Weights of a small mixture-of-experts language model, trained from scratch on English Wikipedia: 96 SwiGLU neurons an expert, 1110M tokens.
Below are experts of layer 2 (counted from 0) of a mixture-of-experts language model. Rows are named router (the router's row for the expert) and show model dimensions 0-255. Each number is 128 + 32 x the weight over its row's rms, rounded and kept within 0 to 255. Numbers have three digits each.
After each expert's rows: a language model's description of what the expert responds to. This comes from a sample of Wikipedia text that the model never trained on.

# expert 4
router:062116104108124170152111156099090138153080120129165121134176102074141143116159141187083155095145137127160124157149179088143167085109112159152106072113130107175168176161160083101146126107147125141114103137141127081156128166118090161066178110136143135161111133084105094100130161167147040161074080128123114062142154187154160146138135153167105162124127088174171093178134198127167162108157111153162128147102125100124133147101168127092102105189122171094093096121107167185177137108120138128143152102125112120075161095139127061164142111122112127082103159188107171165150155083155091121058117177112153120119114071117163112087107065092125078168151113124095149116153071103163113155185084174148158096120116145124150093161098151126145148161194102198121096192159101088184134079151111
It responds to: Word-final adjective pieces like -ial, -ical, -ional, -ual completing words such as Memorial, Artificial, Equatorial, medical, fictional.

# expert 17
router:117112173127115127119090122140133071182107120093137134120159114105093147156142084075167144087141153158124147140143164142065092107169111139179147158089136106068182120113120102103176174188159088158120117130168081179113120081150113090129171084103102102146104077121120134100092088089121137139032107119102123133188178146143125184108125107114059126086120122152124132189069123113141132210149121090163129161085108181151151144154131114082194118164112168080135120127108168124093116118135079076158098109164123118135202098106159110140142115113155099134088138128124155142133085182155179176232104177158141119175166152098064164127076121126115104073142111168119162122116138138165168126105108100126138152102128101108161076079113218175153112126111124084167118136194146119136169115156119
It responds to: Middle word pieces after m or M, mostly ain (Quartermaine, rainfall, captains), plus yl, ple, my in names.

# expert 15
router:109079221081105164173100169131167099131144091138137109104109103079122129170155140119198153089142173091128170128080052197140116114122161132118106154133104116133117186095132117107166127119056123116141194146148123097086138116113139129093124102135131203133146124133115142124143130103145207087148098163115136122167084099163154079171198185083145140138157166162149106127113152083101115132123075121177085104106094153080105142159090131101140164083147119145133165126081171132160168152182139118092103111165107112114095143119146125163058187093192135075199099118153103211112181142157165108095155089188149093077152162171110143133116139115143165116166114169148178127139134121120165111170075176159173146096167156108080134094144120119139178184123152137142150114087110136101170122110118
It responds to: Word continuation following a lone "a" or "an" word start, as in a|ft, A|ves, a|thlet, a|merican, a|chie, a|verage.

# expert 26
router:142139112207131103157115139093130155160090126164078151097118155140071113167130124117121154172109123095127151074188160173131176123184073132171104106131109139098113134204123164091073158131126074146159091145131076070104135159133169102099142095091139131113173155127117140139137148091090170141144161099119097153092077113150150143094098118114127147173131115114138179170097173173119151094098147085056172116097089129099135154185087118165169107139106137207142100133157094104102176157154095127107143191134118129138140179122124157151138115110145120133115189180143129168162152078075115101082108157110151149153126122167081154162163149105155168080163149165126144048125074145166130103098073174165141150197162063084173163135096093160199065155110115113125104109113188150128083112107161
It responds to: Function words and adverb pieces such as as, so, do, however, and word endings like en-ough, s-ought, There-fore.

# expert 2
router:189132135138128166107141177065099076152192135169122120068167167140166152106093063068202129135127117136127129127071058097165171188148152112115130120114127117165153118114127131107194081221125119145123117131136119110138093173141111126136136102162076093094101111140169168176081104109103052099165172149149160110160157141127134148177103111153128138116146099117159172144105125088185082191169120114200095142126120128159083103101108103088108133169159141114146131109122169170148141161118136130150158125115125112070093112179156167072128109085160087090176075179121130128102132090154131167093172125148152106100158133120092065102116125108135171179099154109163121140166173116117138169127154073106112160153132150127118151137146122068072114104151070110179079190180125105083157104085082
It responds to: Word pieces right after an initial F or f, in German, Italian and other names and words, such as Fü-r, F-ior-entina, f-ri-ed, F-é-minine.

# expert 3
router:136125144150112072151179127187037099089100123142166119110106152123116167112134120162106091080125102143172127082171120103168147135209156075139111092114124149127145169096156146092068126139106130160183108167114118147148139085038145085165140174104152109121128137116116145118129127080097153056106133089139149126179159137131164095164184102164158111096165079115114128161129172132129115192123081081130057150147206169140086100075101127089095187140156076102107197118108173125181113143164102114159166180117111115133142134119162184116168118082126118111141139166114167119101139129117111178177161161108155077116139118135111137118116131169141112155149102086137102153085100123174114087151138191146198096108122094123153129158108120139021080077113112103097120164063094114129143097141100
It responds to: Raw byte pieces of Chinese or Japanese characters in song titles, plus capital initial letters after spaces in names and titles (L, M, O).

# expert 58
router:126089098170125178117118165122177115185123117096153055149123129155089157175138099152118140127136164109131144147080190162133103091126101105114167173078129087127099118112141168114101105097094146131115112088131134229135173060190103099117182094122123125126122101154155100125159165104129164204161095144101134108160094122128033132127157121144135130109091151122193112183115124091185164033153120160087114150108072201072117114098127112077130115154121172110103142124115144105189131102057166177110142121126121119128158088130159166144087135103171127136126102197118164129101133143135144152149107139172127103181103098174174118143072165173147126110146156125184098081119088111125149159108087142167145114189094107160114112113128143142191174171187116116084178165101125134153193096136139
It responds to: Mid-word stem and suffix pieces, often after v or V, such as vary, Aviation, Venue, significant, and immigration.

# expert 12
router:126132130208096097153094046140127104082122152155078116136139082096153158141135118110157101152120047122132107158131125152109120103102119159086100103090160135109040164146155145083159144097147057127122119123135140131152133203176147112129120130142112174119184176132194128124150166161123115090109128096112082140101135139128161155091097125135130147125122174144157084103096087171169159162041155106147129090175124145157116162205141109082167111105157103116123111145147164101179107162111121159101164095119148141164103088117150118164154152121091188095107118107115059087173141112139176095093164138082121126183111113131159189197147119167112134115109117120096139072133122137134034059118161133140139133117138137090193160174139091089164063177148101144093133125128160127191127189185171
It responds to: Forms of be and have right after a subject or to, such as was, is, be, were, been, had, plus also.

# expert 0
router:156206111142157096096138143152141134153205138173124070160113158101144130151119113127110174136096123136114112108115093093127099119098060135168120076169123163122149153116143134089082136179169167137167087106107137125176132116166109139143147106150169115123110197140135123157081149096131083133096137122244118130168131132104105153126117141142133113167117164104113102120139151130120145147136175144111115108140169149102094138145149099160125192098180109126125110160125141190120084113074124107171127140176205147034184099176111131118093155111090123074052113085151099135160096097054219122144113082172113129099186131131129185117109083148105208126121122129126113147087073123140020083071134141162139080090115136101109138122130083161101145110104118123160148172138097142144157096176156
It responds to: Bare space tokens, mostly before numbers in tables, scores and dates, such as the space before 21–38, 2016, 100.